config.yaml
num_hidden_layers: 11
hidden_size: 256
n_experts: 12
experts_per_token: 1
d_expert: 576
d_shared_expert: 0
hidden_act: "swiglu"
moe_layers: [1, 3, 5, 7, 9]
router_score: "sigmoid"
normalize_top_k: false
routed_scale: 1.0
balance_loss: 0.00204
balance_bias: false
router_noise: 0.05
router_bias: true
init_std_router: 0.0209
lr_router: 0.000773
num_attention_heads: 2
num_key_value_heads: 2
head_dim: 128
vocab_size: 32768
norm: "rmsnorm"
norm_place: "pre"
norm_eps: 1e-05
positions: "rope"
rope_theta: 10000.0
rope_fraction: 1.0
qk_norm: false
attn_scale: 0.0884
tie_word_embeddings: false
parallel_block: true
init: "normal"
init_std_qkv: 0.0302
init_std_o: 0.00645
init_std_up: 0.0302
init_std_down: 0.00322
init_out_by_depth: true
optimizer: "soap_variant"
learning_rate: 0.00418
lr_mult_up: 0.69
beta1: 0.95
beta2: 0.95
lr_head: 0.00753
max_grad_norm: 0.5
warmup_steps: 200
schedule: "wsd"
decay_fraction: 0.456
decay_shape: "linear"
final_lr_fraction: 0.1
batch_tokens: [65536, 131072, 262144]
max_seq_len: 768
doc_mask: true
train_tokens: 526100000
max_steps: 3814
dataset: "wikipedia_en"
Below are experts of layer 5 (counted from 0) of a mixture-of-experts language model. Rows are named router (the router's row for the expert), down (a neuron's output weights, with its number) and show model dimensions 192-255. Each number is 500 + 25 x the weight over its row's rms, rounded and kept within 0 to 999. Numbers have three digits each.
After each expert's rows: "comes before" lists some tokens at least twice as common just after its tokens as in all text. This comes from a sample of Wikipedia text that the model never trained on. Tokens count by the router's weight.

# expert 9
router:493479531558426478528489514522507523496502488510520497507530519431530485484450513487546495488556482539474463503480493434452498504516548496435482518509506511489516520497554481513524494514498534
down0:496507498487468530483499486500502484529512524504533519494444514519513540523512511468480511477492493481488487474493462538530520490458478454557499488527493519488493461489534459511516462496494487
down1:522471484515468523553537471493454507495504515512487483536475503460553513496485495508493508516492522519462478521528508526498468481507523524551510516475474508542525541506468482514502489484459505
down2:487500497553504532523514442444486515481448474544494510505490519493504493486507488484501473504531505523517488550520510509517478491494502468519541519499462499418519493487462527497477469526496465
down3:509472502524521495468521496501522482441495489540458510498501503489478522496507485489522517486491511458493447505472501451467450538491496527516480522521492524493561550537508501520513529512506549
down4:482538495506471487489506488501502493478496502510531550449465527492501521503509481486479498491528441469540515511505483505465543507453451528497517537534502492477464501468508462494463474510484530
down5:506525475550513488536534495529532469538474527497484473571523509520511511496500477478492508468525518507471493541464460513499495442480513488493483517502500542490495523496563506498519505491447506
down6:514505480500514503501527504482494508482479487508466539505507531493529513452519492458504477508491507505458509525518436497528506529432586520478503516538534518468524516458512492502495492482530486
down7:474484488489504497540505434532540511511501518492488485505515512554446515538492474499524486493514490490524488489531490503507517478486499515526514525511498515498538502468500483512461496504468466
down8:455486469469536487465526476518478492518486468503482539483451472491451504540531501510461492472505485508523487496459510460490522508470500515481480507542511470532468511510466490482526543471479467
down9:472511511480541513467494506435529513484513476544553524497480495449496498552465481524491486522496486524466441509479548527475501484530508494500506492515514500502509451518512538469476496503488464
down10:559469471505488531561495511465513494519492524433478483480547514489516575508502505471480488509530444512499521484541521504497521448487475512515512477510484474537493482497564504533477518534498457
down11:522488534516492465479487542501531493446485482545518479452523495519512500489488504524542501486541486497527528517492515479459492483531521470523538483507509510513459501529468507511453491506517490
down12:491476492504511500465477510452517505538453521508458546540501488482487444516515504499497452485526488524521467452489486528518458534517486529501519508541521537461514453459487506504476501493533506
down13:482493465459525534531485461465524503509521508470497484525469516481486499492500492531484525575527536522501467604509504488482492538524475505501505498457502471478516528462485480517481466492490488
down14:542505442476516505519521542479499475513518500518483479512497523481452489519489562503478503499487485468462517520506473549522502523514469521495501536520534517504430512541521530552467456516483476
down15:488494499478501554514484501448518496485478501507501487519473510456455518506530526498552526539486464488513496471480494554476459494502495521520495511521498462503492480489464518570481483495515521
down16:489562526513505498476514483531496528515494511499500525482521490531562501492521477489472486454444467514496488496506524504506507419519506518475485489490482476510498501515525434492538520504529525
down17:507543501457493468462494479549462550483512496536523509499541511501547506501518510474497500500520498475476458506488495526503535495505524492519494485533498529472443491478501529509569513504511527
down18:515466463534509527495495484496561510528502495479481462511536587465523474505472490520527465479565517498540462506492473509474493521480536508549538505535491501462512460500505515491507496511523503
down19:483532505488492493498518473502496489476491453538546500438542487495545494493491476533543488541507448515512506509485497526537451478474530501531552471491486491451469515508486501496498519491464496
down20:510505523493485535513449530529457518492545480503507526527530490520498497498433503465507537503530507511511457497503473509499496504479568513486506514508526559503534523502571485500529499512427500
down21:534502494504465522527505507488500464531528550560488518522532509447499505508496503540492517516499490494507474528492503529514503494442521507553545501483547471477516503470504518514514478518514481
down22:493532509464500498507499503483489493513509499506435516470470539483485530528491490503517516510464519478552515523515492518459477468542487505491518552571463503500537498477510523486487488484475527
down23:520516506480521516478507492505503482497478478471513522470503484503497477454471512516522533484524540510483545514522496488496546500491496482517496535490508533487529470486496500486481506535495468
down24:521513476505489484461552489471499509484476494564493552472480485485506470505491504522479529449480511481475484464539478448523508515444490516515506500489530480497505526519513517535468520494546489
down25:486507482472532565491462550498496513587534478468537507514503491485471524477490556475498526470497486514454519476480591512509509503501498489491534488514514480489543482516525512479477470530503525
comes before: " of", ",", ".", " in", " and", ".\n\n"

# expert 8
router:511523489476498481476505484458464483459500525507466559475500535468490462566464477514525491484482492502475494502514508473503505554499543518499489467494547514526482537499505463516516488529486487
down0:503455518500525436455510501525511482473505520474498463469502441522511521539533518485499482484524486469435501457528478509511519483463467479524462498586444468510514476504480512501458461529487503
down1:519503484496523478514527495524494510483542542501525508479507519498477538495471491505503490462546516541523482486511488513514515474474457465527514519481521456474517480520499493529479470499496489
down2:479539477490549495467436495505478506464490503564517472502528499500480523545523476496484515498490496484468522533468450478534538484478515511494500500498489445489503523523504522521513514501500457
down3:510475477502455496462478521501528481505568470513520490510504524489525457495463536494512522502496534519477479504498541507491522533519518510430505497481488513519570526525516455486510468474451488
down4:461531500502456504516516525515520527501501509451524504492497502507498486533488520436517478531468495487474495507467530445507480482493523484488503498459472470465537495509504503515498501470507529
down5:486481540498488528485496505468520509496534469468480522480466492497508515478529483519475496482444488485479513517467497520533568486517518501497487512520496520480569513462534535515530510467499482
down6:496526508507490462523540521502511489513523541533519533512508539492500520498490487500482483467457494522526522512507505475479481441499516463497529455509517530461504507481512507514513496493505515
down7:539526479471485536471520486462503552491492503506515484523505476514525487499489552502506538493527541483504511441496495519548495516518493496536496455500487541522503526547486528481515443519495500
down8:538506517517450491486520528430477485525440522476523502475524481476508499502525506519483515524552489493538528463495482515507536494465474504505498502452520497476517468512529517521536496475485522
down9:480550536507485451531485509498492489475487471526509520493432472550469456504495545461526512503507482496515555553490492503519469510554471458493526484522512495501503467517497492506485456491497480
down10:507504457514513503556497452519486559461488483496490480504489495522452527503535493499500459495496491527470480484449546520464475466498488525512486483533516470469499495498487533495501534535514491
down11:505502519530522507530517485468521510563500512520513486478502513496565437487498450516493469557458511453481476516516495509501509549533475436477499542531474482508501519520489500518502528525521537
down12:476484505514468529517538433497498520506445467479494500510498495528455488499517511547495490488519422481483518542510499494499498523506552507506460496495472450527475487511491485519535499533537519
down13:512512514503509460451521470482496484523473502499539472478472471511518501519505513507522532493490514519512509504511457472497484516448480486486469499556504519496460479488472521538513498497470489
down14:522509452488473509476527484514548511456477489465490500493535505489505512503509539512497513502502478450520482474533513509471499506506499564526494545471463475533541423518490500484459520505487502
down15:526469479518523479512551509490564531531502494511490485547519505452515490499463473499499502504455513487523496512478494468505455542511477520523531495488507523539491514488517515433520515533501520
down16:503493471517506486553508458468518451547515574500479468509493510498498474546520501525505487470486496505508502525514527466513528535517485518460489504480511504482476521484484516509500486551486509
down17:522496488501474518463514499487456519479497521535528482503503500508492506503523553517436483573483472446498500514475474487498502522473462519507469506513506543453459490514559503533509518530481497
down18:492517480487534519462482506537521557531496509465487519489527503506475464536540493526528516503485477542516437490502493502472465521519490560492511470522463533487511527517528502499529533520459508
down19:481519457503475486509501487470489509491443501496459510490497514492517485489531481497467498497553549494495517472526498491530468536489530557529480532460496503478445524538469510520465504503473556
down20:498519525483494543499510521518503479469470506525497522476523512483486509514514492452496491534519512485495503477528535510510490470488524442497472497534523507485479507468447525510488478515524442
down21:499452517514511528478486530464490521481491525487506479453480441467480530517525492528527540481482492490511489503497531503482483524493490452509460472511471469508554485525508517476487468512500477
down22:543523457514490494555522531507494545493439474525491518540529496503518445508511518548491518450494499488463536489527508482482485504485477489511484501479490501516514476492509497443468495488499512
down23:479511515511490554508499523514546476475498493482496493486475481522521553478478486495527513541507532512488531462480487507512512535489495476500492534479497481527556470497511533507491475504464473
down24:510537530485485521430501484531486511499541502532469490510513434505511485520510479507510533503483516503476506487480478567490505485515533485523489467501499523486528476527502504459482524494544517
down25:472480545529529513511500470520540497524495505495509541501496515499532489531468469530501522517500497495509496560483468493469503515505510493482492543524497488547454516499561512506500522510483469
comes before: ",", " of", "\n", " (", " and", " in"

# expert 4
router:478505490510484506539471506506497497493478480490513445489475523481513517486520449533512511512524542477499501495513502502447527514510492532493486490526492518492527487504479502478477519510499498
down0:515510466486477556496502481473474515531477520498510493508519543537459489497511472475497522511495449554503492563514459497495490491452506478486498491513486497492510496521499514496459498490510489
down1:484466489491495470482472547509440518480490527510536501442515485475491511454466519515473511487501496455483514511526495487537474495503510483527507452485502514471515485510454516575432516475514484
down2:540511515526514458523496496479529518499519513511474492518481497495505513544530477463497500495520516499510535505481499509498502442523503503525512510495483555481467486472515513506509485484493499
down3:492501522444483476487479474492475486486523494519470530531519506538496559492465530528559500473502514508463446520497469535511498470515535454489487494436496520454504482489485526476492469525476540
down4:484453526514452476517499496494483465498489460505531446497508494476555502458479480474457490510499494482525487504558501496508505453501472535491487495510568522516488483521521495504494506491530501
down5:499511487458509546466510493476503552531515519551476531488468514473507503525515527523514475493526516480441502525503532532500525483526548479516514487497508491524465505473480458454485475499476441
down6:514509463505530503504466522519510519480554364515454480506498497480458488497488524497476465515519534457534514494485494487498498501533488492507453476468508520454498503508495531492494489471506478
down7:514509456486534482488463517511479465505558500522494493492480514484440515474533463484506513514499449480500543509445514491540502525467491525492474487511497502508499532491512471517471481527481499
down8:475494482486487509551532513520526531523455520498555496542511518493499469519530509500519520511477481461496512522502497494528439507529465484536503537515532465521483498517483491483487456467501533
down9:515522488498514509512499476528475504504485509494471523521549535484486533491494501496498486483534500517534544483502521493505498487469518488496484524491497470463554500446554484482509490541511505
down10:475519495486478517489511531457486476498506484497456491513492473454498486484503504535530461531515524497506550526489524572490473517512504465500514456535524419518504538446515481475456511490500483
down11:495546519494492477470510507469527484507504514528496481467506459533474486519508527497520478518508497486486517513462478506530474496494535527561460510509507511487529512529442515517496512517465544
down12:455501476547453458523529560489516505496485493523496516506483471540476476494500499500470540511483516446466490514481505506484545523480465513523524466498482530493484528488485474465510503479474468
down13:501480525490488540484515546516501524480471508487505507508540502510463513507474534459503472508542483516517474543509511450502445514490440499522457497499498497463467502531503506484507487446452500
down14:491476518467493514487491484489484495489505540487491559512512526484511520474544486483486527509455489508509517455474481499468491465525517473491509533473480510522444519572494482504485484512482553
down15:528469532494516519462496511475477502498507492554483506473507521488500525479537502483511501499542492481511491493508462480487483533474478500562499516502477474510501501460504531475525524490508490
down16:435481507481504536497548479505481499463480529500475482499507511498461468508523514505529461567507498511479484496506534510547546486508483463539538468480477490498537461484478517497525495523484500
down17:519471492434524497518488501492542482500465494471522489453513507476480517495508510488509467455478500494502531526495534508503537507485474515498522528522532501499451503531482501447514510486475531
down18:508447520466508477479528473503526521444537534516465498491487480483522489477491488517464477468487522498523516478511526506495492493497534475514493512502518537500454495503475484559476504485524519
down19:489495467496531509504519502487527506518463479490481490509493513513453530550495469464483469515462469475517500473516531513497496471475497464483453496515462520496548500490532486497529466463492487
down20:482483458505460492458494502525544522535501477473480526494492445520508495513537497535510464493471502482507489494478472489539517483508508502504475474496517506487475488538490494490492490468502481
down21:529507464513498514504528494494477490453539476525509463498470481528459509495497500475494504467509521509523502500483492512476518495494494468471474530494484521535499496473516534525511462459455491
down22:536507466477515524518503520512486477489500468445488512470515489524505502518517542459497465529542494489484475470512475465527404505520505514547498480470521525524527521553541480510527483492448481
down23:439464469520438482524515474476516513488450535512538505491517525522516473471494496514537496487525531470482473555500530496460516493485494452470527449470495510540471509494495520530473534514510481
down24:481515509478509532484451496500493474469538515463496499505523501477511482477469484492469488513502503577490489510473521467510493516498494496503528563465503491515494515472484475500475518523496527
down25:500536486507496505512528479484494513501504481531476483505486487508506499536462476555490500450490498475517450528515506489491505495505496514487533471497514505522484509515494470512519485518519463
comes before: "|", "-", "==", "The", "===", "==\n"

# expert 2
router:485488520482482507508505532507504479477500532512451507484463536505522509478506487514488485519503455524502513478520484419490507532489506499466469490496533464497512526504542503472533478552510497
down0:547473499486532505470525515527499491522480480451482506460480520485462498467500523486499502473463508446507494488483498449487530519474521450499496545498546491453500478517470479474533490521487497
down1:501487489508465496550491456520468474549508472502511499519510474476482529511497490497478501496487455459524508500539519497495530501480506492507544517464493520486455472494484473522498548486457506
down2:524499504502555513497536483518467487483508497516488575482491542553508523521476535527520481506507465476511497505510503490523506493483539530500467502516536500525481543478483477507560433498484504
down3:469466502494502493473535472526481524436533479510469495515482476511527462520496497482499482584491505469532465523494548455458527493477493499479497500503473486470469490480467508481545467502446512
down4:475479534492514509543510460483509515464515499480490539466463521488542500485525494477468511485489462525519484531502481515511518502497494541476455475511532474498467519497533495498507487410531490
down5:491515540558521505503492475471559493501485512466486518494531536499536485501512475543466509467502495494544440536510532522483497500493509496523469513499466449538502525506502532493518473491468529
down6:495513474499479532482527544476523480522513497480492489502509517527523486518467517479508500482542517475525533537520505525516491514477517482536474482516489500494487515458525497544530506495502478
down7:517519491511484512497481477526513521505502497505505497459487459529465470495459513486500456487473519517504525478472501518520495452529517498513517512510530560481514504517509508514542499511477473
down8:486481511513495489539506473483529457509531467524518474499526470473464552487519479466511524476517525486474481523494492497472516493489516514479508509454481469501487473475525554513486486487480534
down9:506458474474474473504530463501486510531506525521522566532451531504500460489510530538505514490506495522528498486452491498527508521477479489508486501528545542511493548484494483577486526464495501
down10:473462462529502498527498505480468474480496512523520492513480481469519540500443475483495477533481531517474519505551463516481539549491526541495554431485467456548522516488524478512469539531521516
down11:523499502458560470488448480509473478511486496467484475491516499498501481540477497493496503533517523504479539487483543477479528531486467503526537514515507520501456507495476518476472494497452508
down12:470544578460489528471525503480515488467516498498477493499452496520498522486540490496494480509497547533496521476472442488507500541482493528501509516450524486469521509522482502477470486495471518
down13:487479500524528498479470464494516495523502487477516508490512471524516514517526501468444511549515503514455465480460542493503505479488507518487561544477473557515530485486508522493497492513497488
down14:498467519483516491561494515511478518513501462482489505542540514460455484492524493519504507515531473478487479474504527454478490509537519471480560474500496523444541504476502518506460521533459478
down15:526510500520448489520467529493511524472551485487522465532486436539504522448497554508477493527521479481536480509504516495499492506490491486506506458507544511497514500530511510499517482504531527
down16:481535485534521522447526482519483495483506521504532491467507483491536505483496440507512507462524521457510461491455495499482523458486521526509496521498526515475486491521525499470548515520509481
down17:505509508516513462480512491471516519504506543455464477476555508493507472519499493497519480513451492480494543543493471552480494457520467509495495475508498516489478536510540496504499501457495502
down18:450463480485467517512479527503467505532500480540512465484457521442496493454490455503551494525513508542528509471556519485513456487507528482507446491449503460503509478485487539501474471491505486
down19:504479492551527490504492502525510503487554484492516500513486558432531468526495471462488498500522493507497469493487521461488485520495521498480500466524552480513472496487501536502506461481503478
down20:510492519467569515551487518487466462539493499521507499492464454476444504527497521523490476531466498475499469454504499530522479514477477452506502495495491515484500495542493475523533423512500550
down21:525491518486487514515495522507528469473485465509465512454492520488504478515470538523541478511471446490494504518513516433509490529519463504517498524536538461528514501473497533537490516508540491
down22:526478523488501521474535448506480481500492486495452533492497491536520513490496497464481499535504518525534512457455469442476545506539497512476502477468474499481479518517520480494502498501551537
down23:477472464452480547526495520498503504520476547532486509456489531508489502479502537515474499463537472537475593529540449495536491534486481537497486501521486498496468515481482484478511520446522494
down24:500522443501523495500475516510497488458504505552512448495466496537535514521516512471505460457474470538461512503524555518467499488541478488501503495498457545544514521530511511510522533494516519
down25:511495495497518506531535459487454474441548512554474460484505461495478493508523489502559449535517510515486548488501502499492483509473477521519475471501559515502494549492497521514508553512512509
comes before: "0", "1", "3", "2", "4", " |"

# expert 0
router:517554509511431480491438472515503467500499523527518557487480512516514478446467501520465523519531457498502458535488473481507500506498487502509492490504488526484501504505517517470493516514478489
down0:502553481492481504518489536576516466488499474575476486486514494476493499521490490486523524473542508486540524471485558496494513489453516487487520504457498498519481506527489520483524483512494459
down1:499479478532498505493518494492500524462505518506476495478542585517506481486497476441463537482499465450438499535480498488512486479477497535453444477488497547497482498503486543495483505481467478
down2:507486485507475474465505483508482500532490486472464494534520543506478487482467539455463498485487502468496446475461466500489512463469523470471494531467514513546490471536469505526508525508473478
down3:493511460464506501532512468524519493484501519526487521514493481500463520530520486507468557448533474504541501504494457513480465483508484487518474466500478494570531523480481472518501488543496516
down4:511494486523499494459496517500522537516561479478483525513507483456499504539498504493507487486489504469493476506557474516522524502529470538474537493514484492509498514528489525516459535477493532
down5:488514510494498493510546504534486524493488515501502487485481543527469487452523511532473517477455476481474519482486519520485518523495455487500533507487508466498448496492526492493506552516498501
down6:494513486506494479497484520516497527491494553439507481520487512496497503551518463506500526490454487516490470490507475515495475527520472511478498489454524502511553508492519491516512462469516487
down7:515458475490491510467488505520506503510486529497557477487516556468447528503521479488495550497495465489530514497504525447528501497506496524445450494468519524483488522533468537483523499491506458
down8:491510482455498499485454504483513461515469512530567466511522515496467546519536492477492518492506459464534500479520456519477485571477560493495490535526454433519529498515475512471476513504496460
down9:499522469488465485491488484552476494539551497527495483501523510525542492480531539536451521504507494522500514493514453476499488524517532522493538475482523442525503487508481524480485488515521469
down10:575528512505535473509497494505453490490505522526528481505505472478543496515534511491518517481488532513511483506506474523522504507503512471466471503525477451494581521510536525481488464532523490
down11:516508505476513526492531481492513514532512514497527514530476502494507489464488499466508516533485481513513491520514467524479487473493510518504482511510584516493583500458479511498496462520505483
down12:482455467477536515498468481502508522482528465533490504466518479551503472504548554532530452471516468487517489547495504500509479486468486467499506492508479527503483480520519470467507516499469538
down13:539535470488490506491485512484511529507474511491492445502530520485470514499568504520543485491485561460530523470490498462514472477483476489461456519488475485514494509474531518502474484527478494
down14:516498471514537460504517519481491575563538506511477495488501476546440518521520503512509495495476513499478478490488477484498541530462535544498528535536527511510472501473486511467538515507489531
down15:457500492523460498497489492488499527479514494475508459471544484524499513486504524484439551528573516494475497491502516554512490454543474473512526475496464455487530514532515477503482495476504520
down16:517460513518506491468516482481456508501471471497496499501508530509526492549495526472507477536477522517536520485501502503485453501490525511490501487512507517506429500472519471519496483505511487
down17:498508509513479449503450534461508539487496485467492483516469521514499502527525515478541486484506498506513498484467508496474517474499502513541482517518525493488505493510470475521511510526458540
down18:482503456496521498484506516514461498423490478541470455489489511464544495487479492486480511492499462463533475502518511508485458483504505511504523492516513524504531517526529502500518467526498492
down19:447473548540502505497532505487496520504491487485468463492487495495453487498483482510521510556545542460481489485482468448546516523450543497518490537538483480507478461522480433494507495468483485
down20:504513511556510512486543529486499496502525486484489527476476455500524526536500501451510543536545535479500560539508496544495479515541489481543490505493497471476441490520508494535454502498493507
down21:543500538459505493515509568491499486527527470542495505452492510496510498472483467481485491502494482568437513452504517465482495469545470491501462455489499446525468538506504574483473468508522497
down22:503507488449535451465506508486488528502517506498485488458511530514527522454519490443480514488465525525521511484501518512495447478509489518473487497494500517508475513514502541443514492513465497
down23:523459487482484474483503463503512494539476481499501467500448496472470488507510522485494511472499480519476534535468495499479503486516477529446549504517535526548498485483525476540489458511479508
down24:506481497514512516537471528477526493484475452493463516493551516491475515528530509492469509552510508505512478530498496508502517500486504456500501501472509505470467471543502504493543523513494498
down25:545517520450548490499522524474457460465484509521498489480515522486519515473489511514520505503548516493526515482482519482500508449473454520546463487493499537472528485510542482491504506490477518
comes before: " ", " —", " \"", " +", " −", " –"

# expert 5
router:497502504545526519556501466510498504479512496490514510485451556499500487479488497540500508530525489538495454491481441487461503539453532525499488448515499512492511501505495514487505487521502436
down0:521543505523519517530476509518491503511510464446470530536521483544482501485522492476526539488484463517530495515529527483542511457482483489488493510484495497518480463479513470538504496463518486
down1:528501541518495502484521491509526551490472517515503496470506520439511464544492507472533513525451513510484486494490483494488522493503479520488461478482530455497480504451492553478458467495516481
down2:483489499481487477484477509508539472509510492492508454486523500510472492475513491534453503442511458474516514500533527482485559491484498493437522498497509526543450454470517457499494521508488498
down3:468503521571510535506549495469508551501534526497528544533441505493501505467485490537478524492507492506501464514512533529488495505542482502518461470493502520502520502527488510497432506518503500
down4:513526545479526468525503509513503514526533562465509539552540521531457478531489491469525487511486475497472476498509494490509480525508516523482516517503477471495518472479514539511500504490475506
down5:527517490475540481527482471466506493490518457505509465509517457494442508532526538513535460527505462512483535489525510544511564491455471524516511435516553516494458464467520513499460532529468503
down6:479519509473476502509506490522508506468473509462514503490509531516518496505490520528498515471515527503538502489505519514496440532516527447515528489510555511514469503472491509493522447508441516
down7:490499506544494485484513474465527458439514516526496510506478513522550464471500490476492529489433508515501463450485519459532495525502533496541524502513471536521524548519499533473491520494501493
down8:475521498530483495480480484499517469480494527501496493489473508533463519463510484486468525514490512502472498487504512457480494469476497506512495508458521515492430497483453477523518538539526446
down9:484462518503501478454503488503503536487466508546474514512443518512496464506502504477525524475460453478518506471512512514473479483532445511493494511540470520536547494532480522496494531452526519
down10:526491479499498493440425429491516488532477478489498471503483512512492507500499525488483562489493501507426502514472514469490474507501497506463517527445515476491527491476521520511537530502508475
down11:508487487490467490516501508473521479511472525473521471504465524512481479484487550503507476458527496504480509501528451519470520487520481535447488495472519505463448510508473498502466552518561505
down12:493504483542558522510497507507498460552537493503546538519516484522470502484468484502492531515507453524495502493522566518489516485540552513519508511532476482491520475494462496508508490505518509
down13:490520492498501514516527516494503511539474536485441570500540453498530471504495547506529496466523506510528498455517536470556507508484495499514486495516458494477523479504527510488521490517514475
down14:533480491476517525531508443496512490496483466483482512483477522534505466493522503504499532505494523508492505517539540463501511472466539486507458438484467504513506477521527497521484507492463515
down15:471509509450540506500508510470510513471485517488522505471523489537463488477466498449491469469510535481467541522548484531492489527501459528523482512529481489466522502478507558514483508504543513
down16:514489478545489486494481517532517492523516476480479522501477526522496527505493498500517510467533546490533483528457466490516541474517502440522523496502506491477494431490522516510497490520485446
down17:508508512505513471537470540469488488509472521523528495510514475510508521485528481468430488510497437503502554532539464527523475479467516520511538501472459459509539504506508505535473481519493510
down18:448497515499506544462519503509539502470547519498522517496509474504480485517510518505480483498520507471512519460507479540532531476456475482486495480494523458460470482506448544477524465513517475
down19:509472510523554546502495450501467484478523497486505496541469452494489482484491498501489522473489481501455536485504508498485489497490493502560489525489493501472455451453483535569446499463552490
down20:465517485583523540487500504527464477543477519496492514510453518497505549505490496523514494505488487541449500485508482509557483491499481481512523434479487534527536495522509505496492517547523543
down21:463561525487489494491504519473494475551522521500483475499509477499547493532489509516512513479516488481524509483510490487472478505536459528474487497516520529506462485515532513527498475487498516
down22:477557530517534444467535532510466496501526504480498496479547502548525550535487473512495482510519465524496512518545484514508542489509503512524509520501497491474448463519449466496466502523488540
down23:516477489503499529543481493492496523490491477501520527522467474534519531486484478473515554521532482509521519486450494458523477541481539526466495508511524488512535483520491478493485515517477471
down24:473561459532514466499470497519517478527475473474507515506520496454514487500505519464483490487469518478457500520497507506501496508494443475463473490494476489519482463486447475491510527525508494
down25:511546548521524474497484496447500527485495480496512486533543461485487494495493548472533481491469513517506501543499479488505495500519482517506494505470509516465466495534451524499444519495505489
comes before: " the", " ", " a", " his", " its", " this"

# expert 1
router:553524487533504532505499504491508508463554537510485556515435572494480506536513465499500481490483513490507494490513518497476504519462558518478535493500496537521481508499513490521483517499520512
down0:516517531480512480469537534513454527482489473470524466498514513512478503473509482541497490516472516487497524514516546533496496509511485522521525524499519497487519544507555504496523512516515460
down1:491481512516530500500475500525499540516493554527561499497470494476507518487463497460467484498497499505465507509492485500510532503508534500501526510513484472526511507503505510447479510510487484
down2:507494484507494514509470516521478486506500478508484531530505511469438487478492487501485506520539490477534479485475497484498519534467464478465522532492484521486440464483447476499518556474494538
down3:500498450509449557495468485484494492457512526481497501529486493494505501545502480508517535521508528540490540531477494531485516458497495479524512531521509500459560568510482502531500501524556497
down4:476515514464533456485498470510502527509472501504517508495504506451502459477549485478557513505485495497524501535462505523470482517465474494539462542496513492452481509489483528480507495529543533
down5:467471485528534535489519502520472517509481542475534523459458505468491467485474522470513520485454531517518477497485514489545523484529540529533494495464513486512448528471453530491514523484514500
down6:485537537483501518534466507484499538437490477504512503478515498497528512490532524508507511482517482468535485497522493499454486523489465492556517537531523504470553499466450541486471487515511494
down7:492521518511520502496528509536483467524536517490482468483538525527541490499471503524484477475489506486540518474544510568481478529498488513492514531531501506440526497496485515519509470519511521
down8:482509465497505486503486506478520515463482521506481480529488475505533492450505484518509473494470439474463532530493531514460514543534486482562497502526524492509539508498467518441499497517476470
down9:540491499463518505480451478517487509500498516475518537499531527500545540527485469492545477475525506495521513496550471495474497521468562513513496459503469535446554514505530504469477513538490491
down10:483478491503508508461503513512502523477517470522477512489473479518493480514536512469506482498472521475497469501539532526498545489540512492493541502520520429513515561515536522529467462487498470
down11:458499515514522512493511479505499465492504508480515512572503528475495479515549482500511482488489508482515475527512515499468510495529501582534515530493459502513476471478541467499522522468512466
down12:486503508504470504492489468498507449456503491493488508473569492510526527500473526516510458504476480468443530490498488471528484536512497480507481543468514476471523500486518504445515464520517547
down13:498517503483529506515528499474491495536523465548516469508473497506486480495496469473485496512506472480501507509474519540481457512517504474508501519491480452490532508504511498482443513459536528
down14:474501523545483485495482531527442515478538535501541517509531503476502534514453505488478511484461515528531512499513530476517481472495494483467521506484470512494530516519516458493491487503491521
down15:525485485521490478474479468531451469517438520555478481496488487519495460473526551474511512508511517493487519499523520509520502489506481487469506497493515504486584527468523501486492476504517485
down16:480516526449495501447487482520520474483492502529513493513522483529481510496493492460470506471490489486451514458515482506503531497481478544487523495522486512517526499552498509459521495531496502
down17:483457520503511491489480536481550479515501461457541477500483467490468472499495487458426494514506539464491456513486480522504476508493516545518503516522501527483411483497492496486508557443483476
down18:496448501490496510484480526507479528503483478475488486528509496462471480460508541508514465529484510483512507465527452523482588462519495503503509512490537523519440505499458498500511518534518498
down19:528460486481523489477501475491541459525485490503489489454503479510534480506509514512498517489504482493486488502524470466466529508458551486522536520498519531503477490543488511466481518480493505
down20:507498486481502497448469458486496533493475502504476451488498500456468458468537483484466517499470522523480537554509467516475525534465479516471527489487513475531520502523475514512534514487479531
down21:536491512542508518493511492523474520567499504459533458477466528487494522463512523489477512531525519506484473496503521499498475549520521517516474472504489477566487501472530499491509483530523494
down22:522482485476516487482481478482505451524519509510498529555471489535527505468498506505488501439465513527556493480509543481546473518496479518522445483484524483506541491477465537535508500468474490
down23:527511515514493471482506482506487483493502517504464542526475541465529513509489473522470501503451487473496490496537470520524486470512547501511455514494498519501463497537481499526482514490465482
down24:511491523507479496514508512518510517500516519509510531484490522492524496502506458491489508459485452495524508490466500507470513486487499451519481515467499500456516517538488534486518507521466467
down25:569526481434470515522486485465508521518504529498484505488503515487552507439492503498493540505492478509501521451481506548459518507417474486491553500502517521465477527471502505562471514515548528
comes before: " a", " the", " to", " The", " in", " by"